Below are experts of layer 4 (counted from 0) of a mixture-of-experts language model. Rows are named router (the router's row for the expert), gate (a neuron's input weights, with its number), up (a neuron's input weights, with its number), down (a neuron's output weights, with its number) and show model dimensions 0-223. Each number is 128 + 24 x the weight over its row's rms, rounded and kept within 0 to 255.
Before each expert's rows: a language model's description of what the expert responds to; "comes before" lists some tokens at least twice as common just after its tokens as in all text. This comes from a sample of Wikipedia text that the model never trained on. Tokens count by the router's weight.

# expert 24
What it handles: Final noun suffixes like ory, ure, ence, ance (satisfactory, dormitory, victory), and final pieces of match scores and numbers like –1, 20.
comes before: " of", ",", ".", " |", "==", ":"
router [131  96  97 114 142 156 127 161 110 155 130 184  90 130 105 147 108 125 179 132 127 112  95 109 125 141 114 158 156 133 101 101 124 139 113  97 112 135 100 146  94 112 134 111 141 158 143 155 130 159 145 127 107 145 142 134 130 106  89 128 103 127  71 150 139 139 106 169 105 106 158 133 109 148 124 129 117 132 133 152  57 142 172 132 112 121 119 159 117 119 135 168 142 143 117 193 135  90 173 128 107 133 138 117 171 112 135 137 137 121 158 149 129 127 107 166 140 121 161 154 132  94 108 136 136 115 128 130  98 128 119 122  93 175  93 131 104 169 127 156 147  91 134 161 125 136 148 128 100 115 156 141 130 115 131 131 124  86  57 137 130 120 104  86  90 113 151  77  91 122 155 147 120 117 128  81 105 111 172 122 165  90 142 125 152 171 154 140 131 124 138 130 137 142  75 128 169 145 123 149 102 136 147 149 132 134 157 152 142 144  82 158 118  83 155  90 111 140 115 128 102 116 121 134]
gate0 [ 70 101  87 112 130  93 126 107 128 115 133  95  92 112 104 144 107 132 138 105 128 150 115 108 165 100 150 132 161 156 143 145 108  86 114 107 118 126 162 124 103 124 135 114 163  99 142 104 121 125 154 116  97 110 131 168 161 124 104  79 145  81 123 128 150 171 130 132 116 127 116  88 119 143 165 138 135 124  55 136 109 121 130  87 137 122 143 120 119 141 145  99 115 130 140 129 113 126 107 120 155 148 161 120  96 123 146 119 151 116 136 121 112 161 145 180 154 151 113 156 169 103 121 147 106 113 145 117 127 131 131 100 121 172 107  82 102 179 135  90  89 140 152 104 122  99 135 117 183 112 128 137  98 144 112 112 119 158 174  84 120  71 159 134 120 127 126 135  84 131 112 109  94 130  79 137 125 112 139 120 120  95 184 121  80 124 148 120 109 114 148 130 117 108 144 141 136 139 110 142  96 133 148 112  99 134 118 114 158 114  49 127 125 147 166 121 105 107 158 134 147 163 118 138]
up0 [160 100 108 132 137 166 161 145 139 151  79 192 149 105 139  83 148  91 154 122 120 140 123 125 124 123 104 125 124 166 131 124 123 152  94 154 112 149 126 136 163 161 116 119 122 140 131 149 127  84 115 130 169 107 126 138 110 104 177 146 135 137 123 145  96 133 126 158 146 132 115 162 130 129 124 101 103 118 143 149 142 120 157 119 146 145 136 115 138  87 103 118 122  97 172  95 147 112 144 110 112  64  99 111 108 138  90 128 147 140 116 137 144 124 158 147  90  93 178 112 118 121  91 104 125 103 113 108 127  83 117 185 116 167 111 155 182 110 120 123 156 132 160 132 131 120 118 138 119 110 155  79 131 134 117 171 145 160 132 165 140 129 107 112  97 136 160 115 140 145 134 116 122 110 174 118 133 182 119 166 105 134  81 131 173 107 120  98 147  88 146 120 142 176 137 105 125 136 130 132 167 105 148 155 142 114 140 119 111 164 149 140 147 106 100  95 123 152 104 137  58 151 130 117]
down0 [185 154  83 120 116 148 119  88  98 105 107 122 148 140 155 145 168 101 136 109  99  94 140 133 129 136 116 139 126 131 112 127 121 121 121 122 153 112  98  93 166 130 140 128 129 124 167 143 119  99 122 139 129 185 197 150 136 111 123 126 103 137 163 130 140 146 165 125  96 135 151 106 125 124 147 168 114 107  96 126 182 134 122 176 140 124 135 135 156 156 110 151 159 102 138 136 124 108 134 169  84 167 130 156 142 139 129 112 154 127 111 136  92  81 108 110 166 111 141 148 120 157 108 135 208 116 122 129 112 101 130 120  82 163 168 143 132  78 174 121 158 126 136 157 134 124 139 149 171 125 126 158 139 152 113 136 180 142 138 133 119 160  81 144 129 103 106 129 131 116 127 138 129  99 119 142 131 103 138  98 138 129 146 127 144 107 127  67 127 128 170  95 167 119  84 133 119 139 137 114  97 124 117 132 130 161 130 152  66 152 160 111 101 121 167 136 120 103 124  89 114 123 118 101]

# expert 25
What it handles: The word-ending piece ing in participles, gerunds and names, as in relinquishing, Collingwood, kingdom, plus similar endings like aking, ling.
comes before: " the", " to", " of", " a", " in", "ham"
router [129  78 143 121 141 140 114 181  97 179 134 129 112 134 126 128 155 113 159 130 112 100  93 100 105 143  88 113 152 150 105 100 117 112 107 151  91 132 108 153 107 145 128 118 134 151 146 157 122 103 154 165  98 130 135 132 122 130  73 153  94 126 114 174 150 121 113 172 125 110 136 147 146 144 129 136 113 125 118 137  77 130 138  98 126 129 134 140 113  96 156 143 161 149 144 169 129  98 132 141 140 156 165 120 175 108 119 114 115 137 169 112 117 127 148 181 122  96 173 127 155 126 134 116 156  90 114 173 126 144 123 116 106 154 121 134  98 153 115 131 119 100 153 168 145 146 162  92 102 124 145 114 110  92 164 156 144 115  87 119 113 153 138 130 102  92 151 101  87  89 129 123 106 142 133 128  78 115 163 169 158  94 133 123 178 157 167 124  83 109  95 149 121 144  85 129 142 139 115 124 114 138 154 173  88 135 149 136 102 113 118 192 118 114 144 119 141 146 127 116  91 108 128 103]
gate0 [ 94 114 114 137 153 106 112  89 113 114 140 113 124 136 132 115 153 139 111 116 139 143 126  66  89 174 129  74 128 141 108 144 134 126 112 172 134 117 175 138 117 153 115 152  76 114 100 166 139 109  95 131 108 134 136 146 169 125 153 152 147 117 165 116 152 146 148  97 117 188 114 143  89 138 136 105 133 120 163 158 106 154 141  78 111 135 124 117 139  79 116 167 160 122  79 139 133 134 142 118 130  89 128 156 107 140 137 124  91 128  87 143 124 128  99 109 149 128 119 101 135 141 119 130 118 150 166 112 127 164 156  83 165 114 129 124 110  93 126 116 176 111 109 161 117 137 112 134 138 116 123 113 121 112 112 121 114 116 125 108  89 130  84 124  84 152 118 119  99 115  82 114 141 153  90  97 142  69 152 154 148 155 167 116 107 116 127 152 111 103 135 130 110 118 108 209 145 136 103 101 115 132 137 106 160 134 122 156 138 112 126 142 157 154  79 153 133 186 112 129 121 110 125 126]
up0 [125 130 152 101 129 143 162 108 124 103 137 111 127 111 138 109 121 111 118 117  99 117 111 140 136 106 102 133 151 153  98 124 130 126 133 161 135 126 136 123  97 171  96 175 133  90 135 125 129 111 120 129 134 102 107 131 124 125 131 150 179 128 179 144 141 127 161  80 138 135 135 139  65 135 157 145 111 156 174 105 112 161 129  99 156 177  94 111 179 120 149 151 140 110 103 129 122 128 129 105 157 105 138 155 108 106 159 132 129 117 108 126 150 143 100  99 168  82 141  96 178  93 125 133 114 113 161 102 100 211 137  80 147 116 143 113  82  92 142  93 122 105 125 121 139 157  73 122 138 143 108 141 118 137 123 116 129 125 137 116 123 136 106 136  94 159 129 147 117 119 102  74 118 126  90  60 124 124 108 165 133 120 179 120  96 148 115 151 108 117 105 136 122 149 150 169 122 174 125 148 101 153 123 129 112 105  83  96 115 112 139 151 147 111 153 134 101 155  81 140 123 130 116 120]
down0 [142  99 168 119 109  87 120 141 166 114 156 108 129 149 123 152 159 138  97 118 129 156 103 143 137 126  96  94 141 134  77 103 155 185 137 134 173 141 145 140  98 122 108  97  94 113 161 109 169 135  99 100 172 155 107 140 154 166 116 130 127 131 164 117 110  91 120 147 174 113 162 125 158 126 137 149 152 160 136  80  79 122 114 118 102 144 111 140 143 164 110 108 133 122 112 114 127  98 137 152 141 134 156 117  88 146 135 119 173 133  91 158 127 131 113 118 122 132  98 155 132 100 151 135 164 145 156 102 129 149 178 133 147 104 115 162 103 104 124 111 156 128 118 129  96  89 144 123  99 160 127 143 130 103 107 110 147 115 137 159 109  86  87 139 109 130 116 106 145 144 130 156 120 142 125 110 118 136 160 129 141  94 116 115  94 100  85 108 126  65 181 110 159  71 140  81 106 138 127 145 126 122 100 118 133 137 153 165  88 116 135 148 113 129 171 131 113  82 135 137 135 159 122 148]

# expert 49
What it handles: Periods ending sentences, often fused with word endings like s., es., ed., ia., plus periods after initials like T.
comes before: "\n", " The", " He", " In", " It", " This"
router [132  69 134 124 140 151 106 181  87 159 140 142 118 145 111 133 114 159 168 137 157 127  95 133 102 122 119 137 156 144 105 114  82 104 126 100 111 105 118 165  93 131 131 112 136 128 136 148 121 118 175 138  97 144 155 125 124 129 117  94 113 139 114 156 162 132  92 155  87 126 126 106 119 122 114 115 118  98 133 154  71 114 131 115  65 160 144 158  99 133 126 158 179 139 145 189 160 104 168 135 124 130 144 103 151 109 121 109 101 128 127 138 115 129 138 168 126 110 181 110 134 152 114 110 182 121 122 136 102 131 124 113 110 175  84  95 131 147 134 146 166 115 154 135 146 129 155 132 121 120 173  98  99 103 174 131 123 100 102 114 155 102 129 125 110  89 159 109  98  94 145 116 112 131 105 103  87 152 127 163 144 133 130 109 166 174 158 124  85  89 128 109 145 139 121 112 167 121  93  96 109 139 161 123 122 135 172 169 120 120 124 163 139 121 133 121  91 131 127 100 137 125 142 127]
gate0 [123 110 151 147 136 164 144 124 133 122 153 135 105 133 140 144 140 106 124 122 143 111 118 113 112  60 113 127 134 108 130 140 132 134  81 116 103  61 127 116 137 149 127 105 116 119 150  89  84 128 158 130 144 136 139 152 111 116  83 115 139 110 119 104 141 180 120 108 142 158 145 130 136 111 169 176 125 130 148 119 169 137 136 114 160 113 111 141 135 139 130 132 129  81 130 109 147  84 155  73 133  92 130 113 123 146 157  89 164 130 117 154 100 134 127 153 193 126 156 154 138 118 138 141 147 133 104 114 172 168 115 180 151 142  88 113  72 148 141 116 172 142 127 103 142 125 162 105 100  70 105 174 150  85 171 128 105 100 149 107  76  54 105 150  75 122 155 124 127 149 132 126 143 140  91 124 123 126 135 134 144 120 123 120 142 142 143 152 116 159 134 144 119 113 123 109 129 138 139  94 103 108 131 128 130 147 116 149 120 168  92 122 158 139  77 119 128 140 142 128 145 105 101 140]
up0 [117 120 131 137 130 132 130 136 143 138 118 126  70 119 150 149 142 123 123 111 123 108 131 114 119  90 117 147 148 103 149 143  97 137 106  99 123 107 113 117 122 137 155  96 110  89 115 105  90 139 165 128 146 140 137 108 120  91 108 106 170  99 118  98 113 172 135 126 110 169 168 101 116 102 188 140 139 122 113 121 169 104 104  94 164 100 101 121 109 147 148 128 109 103 126 115 150  89 134  95 136  86 120 119 135 206 138  81 185 110 126 106 116 130 116 158 115 138 158 117 151 120 128 130 156 142 125  97 182 164 112 174 156 142 102 126  96 143 126 126 162 159 120 105 156 168 151 108 108  98 124 172  96  93 194 128  93  94 140 116  98  65 128 143  78 141 145 132 136 133 124 129 152 145 101 136 121 139 108 108 108 130 130 103 116 114 134 163 120 137 126 119 112 124 153 107 143 132 132  98  94 134 116 115 146 154 119 120 121 166 111 105 131 194 100 110 120 161 139 143 156  97 110 137]
down0 [132 138 104 113  97  85 103 106 110 124 116 137 144 142 139 162 115 155 153 154 135 162 133 160 112 137 132 122 112  88 146  61 141 148  87 130 150 145 130 107 145 109 131 147 106 180 107 129 127 149 115 130 128 137  90 164 104 141 119 142 143 120 133 128 124 158 131 120  87 108 146 163 164 197 144 129 123 156 118 134 100 120 123 115 116 128 117 130 127 130 129 104 114 176 132 158 164  77 137 156 121 158 117 151 102 122 145 119 107 102 117 117 142 129 114 149 137 175 127 152 168 123 130  96 114 159 163 124 114 159 197 120 122 172 152 138 128  93 116 153 120 112 122 128 133 143 100 167 120 110 123 138 123  82 132  66 174 153 177 137 118 150  53 102 142 121 144 118 168  94 129  86 151 163 150  96 128  79 130 141 129 134  99 135 107 133 100 123 131 125 129 109 146 112 115 144 107  81 125 187 129 134 123 105 145 154 140  98 109 130 116  85 128 132  96 133 138  89 133 147 125 127 169 128]

# expert 41
What it handles: Standalone small digits 0, 1, 2 in table cells, scores, statistics and coordinate decimals, such as "0.1", "1.4978°W", "Career titles: 1".
comes before: " |", "–0", ".0", "–1", ".5", ".7"
router [143  84 114 113 166 134 113 157 100 150 121 157  82 121 106 105 133 145 159 128 135  95  80  99 112 114 117 138 147  99  89 104  83 144 108 131 104 116 134 144  98 145 104 103 114 129 145 145 118 130 141 161  95 124 159  97 136 116  96 122 101 141 106 159 144 142 100 163 130 140 148 124 126 142 137 148 119 100  99 141  85 129 163 139  99 146 153 142 120 141 152 150 169 163 149 167 159 107 149 136 135 149 180 121 142 102 113 105 101 138 157 138 122 125 112 165 138 112 153 131 171 108 132 125 154 115 120 149 106 160 153 122 121 154  81  97 117 156 136 162 160 107 144 161 126 130 186 106 106 102 168  78 101 100 151 171 111  96  93 120 120 115 141 111  96 109 161  78 108 106 138 133 125 148 119 120 109 121 161 153 159  85 167 110 156 157 147 119  86  98 118 113 113 111  86 130 160 147 103 124 109 114 159 170  98 138 162 141 120 133 104 174 131 104 143 119 107 142 145 103 116  98 145 116]
gate1 [153  79 118 102 169 115 109 160 135 131 162 132  89 170 112 130 127  92 122 166 131  86  88 104  90 122 137 115  91 151 104 144 110 105 114 121 128 148 143 128 120 151 204 136  94 106 123 199 117 120 134 140 107 123 105 126 119 103 145 155 116 127 117 159 185 140  81 145 152 152 155 119  97 138 153 162 103 106 128 113 111 143 126 159 124 138 138 158 127 184 134 138 196 142 143 156 129 152 163 149 170 120 122  97 109 109 107 123 133 140 129 175 158 158 164 126 142 140 113 126 155 105 111 138 162 129 149 135 110 137 125 137 159 123  88 101 129 146 134 134 106 159 118 126 108 124 188  79  86  98  86 105 110 117 118  92 120 162 121 143 139 140 133 137 110 100 155 104 116 130 119 128 123 125 127 110 105 127 134 165 124  75 149 128  99 139 146  90 144 122 132 102 129 147 149  98 119 119 130 128 131  98 150 147 129 122 151  79  96 103 101 158 139 112 125 142 103 166 173 126 129 123 140 119]
up1 [107  98 119  86 134 111 113 145 132 108 145 146 126 161 126 161 118 130 114 163 117 160 113  96 101 143 113 113  78 140 127 146 148 118 140 137 133 150 153 139 141 147 188 159  96  99 144 174 179  76 129 119  87 171 110 131 104 133 137 151 120 133 130 138 166  89  93 136 125 128 144 139  99 141 152 158 129 104 129  97 137 123 140 166 124 141 149  98 125 153 145  93 180 121 143 153 109 180 122 140 143 128 111 134  99  95 136 116 167 135 122 138 165 162 186 129 141 133 124 125 162 113 170 132 140 154 176 123  87  89 144 125 139 115 123 129 132 143 145 120 119 141 101  99 119 110 181  86  49  94  97 103 126 110 126 104 103 133  90 111 117 125 164 143 146 136 109 126 142 150 113 112  97 171 108 123 115 128 118 139 129  85 160  87  92 112 140 139 153 137 143 108 174 141 140  69 104 117 175 113 130 121 132 123 102 165 140 112 109 119 112 150 116 140 158 153 123 140 136 137 123 149 132 137]
down1 [135 113  98 120 146 108 138  92 139 142 126 117 136 133 190  82 137 131  77 147 107 112 101 102 135 134 136  89 164 153 121 199 111 141 153 132 139  75 125 128  97 139 131 119 141 129 112 148 156 134  81 149 118 111 119 142 137 101 142 133 143 102 135 155 114 128 131 134 123 153 164 115 115 142 118 154 145 148 115  81 139 175 130 150 151 188 117 118 136 133 115 112 117 146 130 123 108 178 118 152 140 161 141 125 120 162 143 132 116 136 102 152 179 163  81 131 101 153 111 119 162  99 125 152 166  92 131 104  88 111 102 104 182  97 107 138 149  83  90 198 177 123 112 121 145 148 132 116 120 111  93 102  95 135 125 132 173 129 133 127 106 138 182 141 136 123 133  85 132 151 119 107 142 112 153 154 145 141 116 135 132 142 108  99  93  78  94 127 175 151 148 105 116 141 133 166 152 111 143 127 116 134 131 112 117 107 124 136 116 144 125 101 129 159 123 101  93 142 137 124 146 149 127 179]

# expert 54
What it handles: Single digit tokens inside years, dates, statistics, model numbers and formulas, as in 2005, 191.652, M_2, EDIL3.
comes before: " |", "2", "6", "7", "8", "3"
router [119  86 125 104 131 134 138 168  79 140 146 115  96 143 124 122 123 145 177 124 135 123  91 122 100 119  95 154 128 131 123 113  96  98 124 116 102 112 158 162  77 136 119 117 132 154 159 153 130 120 135 152 112 135 165 112 145 111 113 137  91 135 129 150 127 124 105 161 114 125 104 137 142 144 106 114 126 118 135 129  78 114 160 109 100 153 161 153 117 154 133 148 157 138 136 140 161 102 131 137 123 147 153 136 148 122 109  91 126 146 173 120 116 118 113 138 142  86 133 146 151 104 100 126 130 120 126 131  88 156 132 158 111 156 117 133 139 140 135 151 142 125 131 153 131 124 163  89 104 115 198  86 120 112 150 166 111 108  77 108 114 107 115 120 102  87 144  81 105 129 148 132 141 135  90  91 101 131 166 146 176 107 191 106 152 156 176 123  75 114 124 109 125 137 100 135 188 168  93 105 129 140 141 161  94 141 168 142 117 130  82 135 156 115 152 109  93 152 129  77 108  93 155 120]
gate1 [125 116 164 106 155 111 157  80 149 104 106 126 147 144 157 100 137 155 151  72 110 134  87  88 119 194 166 131 167 127 168 112 162 150 127 147  94 131  91 147 195 127 124 143 128 111 152 107 141 110 104 142 147 119 119 125 144 110 145  91  81 134 150 106 139 124 118 159  91 142 110 153  77 115 103 104 122 123  87 139 129  65 108 125 110 127 149 146 123 131 145 124 171 140 141 160 150 141 128 157 133 148 124 117  76 139 153 127  90 156 129 122 133 129 112 122 126  93 142 119 148 127 151 181 103 148 123  99  95 123 152 123 162 105 131 142 160 129 137 140 117  86 138 128 148 141 132 144 183 102 142 120 120 100 120 145 137 149 136 112 156 141 154 155 159 107 122  70  87 137 135 128 158 135 132 152 117 118 111 145 124 128 109 106 131 112 116 130  70 107 115 183 145 117 147  94 119 126 111 122 142 108 122  91 165 161 135 191 120  97 146 130 117 147 115 111 147 109  99 133 121 138 166 140]
up1 [114 169 124 115 139  98 133 127 131 130 126 120 153 112 148 110  89 132 165 124 105 125 152 146 110 142 106 164 161 143 176 149 157 134  51 117  97  92 122 183 178 129 172  96 107 145 123 134  92 121 147 119 166 104  93 131 153 106 148  87 103 131 119 152 114 125 110 163 173 158 130 159  90 109 167 108 136 116  85 108  99  90 119  98 144 122 157 102 126 136 140  87 174  93 122 152 147 124 156 104 125 137  88  82 126 142 113 142 120 150 125  85 116 144 102 107 176 118 138 134 143 129 119 145 113 110 141  98 151  99 151 131 141 102 160 130 149  91 161 148 157 104 153 106 108 181 132 161 185  85 146 129 124 159 144 113  98 165 157 111 149 149 128 166 141 108 138 116 145 129 123 146 110 136 136 145 119 118 149 139 121 130 102 120 120 121 112 164 109 120 130 161 145 127 140  80 135 113 135 110 152 137 123  86 143 171 115 149 128  85 126 155 132 132 127 120 140 134  92 132 156 128 117 152]
down1 [120 113 165 139 134 124 143 112 108  87 150 155 172 134 140 118 161 150 150 152 124 124 120 131 147 160  92 116 108  87 173 163  73 125  85 194 136 109 122 149 143 139 104 127  89 129 132 160 128 135 139 122 187 133 102 154 122 150 106 138  91 138 126 126  77 120  84 139  98 144  95 146 109 108 132 106 158 184  82 122 174 101 103 125 145 144 127 129 166 142 138 124 165 134 103 131 179 123 128 130 123 170 101 101 100 179 119  84 142 144 112 119 122 131 112 134 131 113 121 127 123 137 123 119 140 145 146 141 111 132 122 115 137  94 136 137 171  92 110 118 130 164 155 107  95  97 140 118 123 153 132 138 127 149 108 168 137 141 136 121 130 136 113 138 163 137 144 149 126 130 146 122 106 199 118  89 108 122 155  84 152 104 119 126 101 132 139 184 119 121  89 162 151 127 130 152 143 114  94  92 169 134 115  94 116 138 141 120 115  91 135 114  97 164 138 146 114 160 101  90 134  86 150 141]

# expert 11
What it handles: First pieces of four-digit years such as 197, 199, 200 in tables, lists and date ranges, plus a few nationality pieces like Turk-ish, Ital-y.
comes before: "9", "0", "4", "5", "1", "8"
router [115  96 125 118 144 171 151 167  89 152 134 123  89 145  91 143 116 152 132  91 135  96 102  88 125 153 108 149 118 106  79 128  84 134  93 118  95 127 126 153 132 147  96  72 127 141 129 128 105 126 153 146 115 130 167 140 130  99 118 121  95 144 105 154 124 138  98 160 102 112 119 140 113 167 119 112 107 100 114 142  75 148 149  97 108 117 139 128  84 125 121 144 159 103 132 155 133 127 148 158 114 176 138  90 144 110 107 120 111 138 139 161 128  90 118 134 141  94 153 118 145 105 132 146 121 128 119 170  96 159 139 103 126 174  97 140 135 152 116 121 150 123 155 158 144 136 151 127 101 117 141 113 103 109 121 155 111 100  77 145 106 122 144 100  82  83 168  99  74 143 134 158 155 149 134 118 116 134 165 180 189  93 148 130 161 138 129 103 120 114 123 154 118 131 102 127 157 150 100 147 121 122 155 180 123 135 155 161 111 135  62 148 128 120 147 132 107 147 125  93 105 113 147 120]
gate0 [135 108  97 111  94 154 126  96 107 123 137 142 108 151  91 159 126 122 135 105 101 147 106 125 134 148 127 126 110  99 113 163 117 142 128 160 117 155 140 141 157 130 143 129 132  91 164 152  96 135 128 162  68  68 117 121 135 123 100  83 171 105 133 131 169 110 162  99 159 149 103 150 138 140 137 159  94 151 123 101 150 123 160 119  95 109 140 122 142 131 126 142 153 125 143 164 137  87  95 143 109 130 148 128  82 175  95 143 105 143 136  69 111 109  85 160 152 163 146 133 120 106 174 108  96 151 101 126 105  90  97 131 136 140 147 126  65 144 103 100 164  82 105  73 133 151 116 155 154  98 128 130  94 153 146 130 129 110 129 128  69 112 139 138 124 175 184 137 108 144 129 102 131 152 126 151 154 144 120 115 117 129 151 160 130 150 117 134 157 139  99 133 127  88 125  71 175 120 126 121 137 113 166 147 122 121 142 111 162 107 124 135 128 134 111 119 143 134 123 126 106 112 157 146]
up0 [155 129 141 154 114  70 117 161 123  96  97  92 143 112 147 128 113 157 159 104 156 102 150 129 119 128 117  94 133 164 189 102 112 141 129 126 132 162 129 120  98 136  98 104 154 133 111 119 118 112 150 132 111 131 134 131 126 101 127 154 156 113  83  98 102 150  99 118 103 144  99  83 106 122  92 123 149 159 135 170 107 144 125 165 156 146 133  99 153 126 147 118 139 153 140  80 106 145 132 136 142 151 104 100 138 168 156 171 127 155 111 171 192 131 116 107 105 126 100 124  99 130 119 134 111 111 141  81 126 184 123 139 140 122 129 153 168 147 133 127  79 153 119  75 153 116  86 108 129 128 101 155 132 100 128 112 113 128 122 113 123 142 130 139 142 129 152 128 132 124 144  82 112 105  96 131  93 100 208 163 124 127 109 114 149 135 131 129 133 168 105 170 128 101 179 127 125 153  93 105 110 128 149 102 114 124 141 100 131 154 140 137 123 141 151 151 104 145 129 128 175 104  72  99]
down0 [167 134 105 151 142 104 131 126 167 119 168 120 116 134 137 142  85 162 158 122 118 106 165 154  91 121 150  90 121 118 133  82  99 100 114 144 127 128 121 146  84 137  96 125 134 147 127 118 133  77 129 142 142 147 148  90  81 141 160 145 103 133  92 156 149 115 145 126 118 108 113  79 109 111 137 137 132 129 151 144  86 147 153 116 153 168 105 115 132 118 118 140 172  97 152 114 126 112 136 149  91  88 128  95 116 137 131 121 157 126 137 134 107 141 148 115  95 128 128 112 156 139 103 148 101  75 104 130 123 179 109 128 104 112 137 109 178 123 130 144 146 104 168 147  99 132 126 134 151 143  92 113 133 114 118  96 112 121  98 137 138 107 191 130 134 101 108 127 142 155 169  94 150  72 129 107 125 118 105 186 133  87 106 136 122 136 197 113  91 123 186 108 132 103 180 149 163 151 131 122 138 109 117 127 167 167 112 144 116 136 150 142 141 140 118 163 156 137 123 136 132 172  96 126]

# expert 52
What it handles: Blank spaces in wiki table cells between pipes, plus word starts like n, int, p, as in network, intended, vintage, poet.
comes before: " |", "[", "\\", "*", "#", "very"
router [136  89 130 105 188 146 131 175  99 180 128 168 105 108  70 133 119 145 168 123 153 110  70 138 124 142  92 128 139 123 105 107  78 139 128 112 109 118 138 140 112 146 124 103 120 186 150 143 102 133 147 156  86 128 171 145 110 121 129 121  94 138 106 149 157 136 102 149 104 124 131 143 120 159 148 141 145  96 130 161  82 134 161 129 100 153 143 168 138 157 132 137 134 134 132 171 155 105 161 142 119 134 176 133 139 103 144 107 114 139 161 136 122 141 119 173 151 105 156 136 170 148 107 140 149 112 127 142  82 156 120 114 112 157  82 104 134 153 121 149 134 130 170 159 134 130 143 107 108 127 157 112 107 128 152 139 109 124  99 126 137 116 111 126  95 122 126  97  94  92 161 154 130 156 121 100  92 125 144 161 152 115 153 128 144 181 163 124 102  89 112 128 131 106  71 115 179 143 115 107 100 164 157 127 105 123 141 151 151 134 104 150 132 106 121 112  86 137 152 128 115 113 162 105]
gate0 [ 77 110 145 135 103 136  79 131 120 161 114 179 131 131  94 112 109 133 119 121 141 136 122 165 158 134 136  91  81 101 134 121 158 130 119 147  79 147 100 164 125 136 108 104 107 123 162 182 180 100 170 133  84 129  99 120 111 144 136 100  92 170 107 139 113 158 155 143 184 139 181 102 121 121 120 129 127 130 121 155 143 119 109 149 119 102 140 137 162 124 134 122 143 135 135  91 115 174 132 138 114 125 152 117 136 123  99 141 148 117 140 135 153 132 157 128 159 115 156 171 128 129 123 121 146 125 109 120  98 147 137  76 118 157 109 159 146 118  91 151 142 117 173 156  93 139 138 119 123 148 154  64 104 125 104 123 143 155 159 137 128 143  94 126 148 129 137 149 144 131 135 166 117 122 164 131 159  97 123 101 115 130 149 125 184 113 124 149 107 106 112  93 162 113  99 148 117 128  83 109  47 130 129 112 161 104 119 156 102 116 114 109 124  83 120 123 112 146 152 138 125  90 159 108]
up0 [149 104 132 115 164 107 108 181 153 148 103 119 110 176 159 161 127  67 156 190 154 127 129 147 150 147 118 127 159 117 115 114 145 135 115 121 184 114 141 116 147 119 148 118 105 108  97 163  91 112 112 114 163 107 103 124 131 108 132 132 129  70 104 106 144 155 161 127 106  86 157 120 141 101 140  61 151 140  99  76  97 154  95 109 104 102 139  93 124 136 144 123 106 120 105 104 117 151 150 126 122 125 145 137 175 134 116 143 145 103 130 100 122 100 136 143 145 138 113 141 175 131 111 129 139 127 148 110 162 117  97  92 113 128 129 169 121 133 121 134 138 117 133 186 127 110 105 131 109 135 125 192 137 166 141 122 125  98 135 168  91 108 134 122 115 139 119 128 175  97 100 149 159  78 127 125 118 100 134  97  95 106 118 135  82 104 151 174 137 113 149 138 102 125 109 121 137 136 124 109 122 152 149 140 110 132  98 159 139 152  99 129  80 115  94 155 126 173 135 126 142 117 158 116]
down0 [149 125  78 181 121 124 139  62 124 125 122 114 137  85 103 114 126 102 125 147 121 166 115 105 147 125 110  75  78 111 138 156 114 123 177 118 141 114 149 130 107 128 132 142 140 161 140  93 137 124  94 137 165 147 125 145  88 135 180 159 141 107 113 134 139  78 119 130 137 110 128 116 128 140 123 120 117 128  95 107 146  69 147 118 135  99 137 139 162 136 138 109 125 151  89 158 121  89 108 114  98 157 165 131 149 121 122 117 103 140 137 121 156 158 149 148 164 133 146 142 108 150 111  76 136 104 159  81 135 154 179 145 115 108 163  96 119 141 155  86  86 145 151  97 147 131 118 177 141 130 124 147 109 105 102 116 137 171  88 167 120  95 132 172 146 111  96 107 142 109 136 136 141 122 136 144 127  96 122  90 114 114 145 158 112 125  80 164 107 114 110 119 145 109 100 115  84 139 100 105 104 146 105 110 126 115 122 117 118 169 122 129  79 109 137 124 114 131 119 153 135 151 125 188]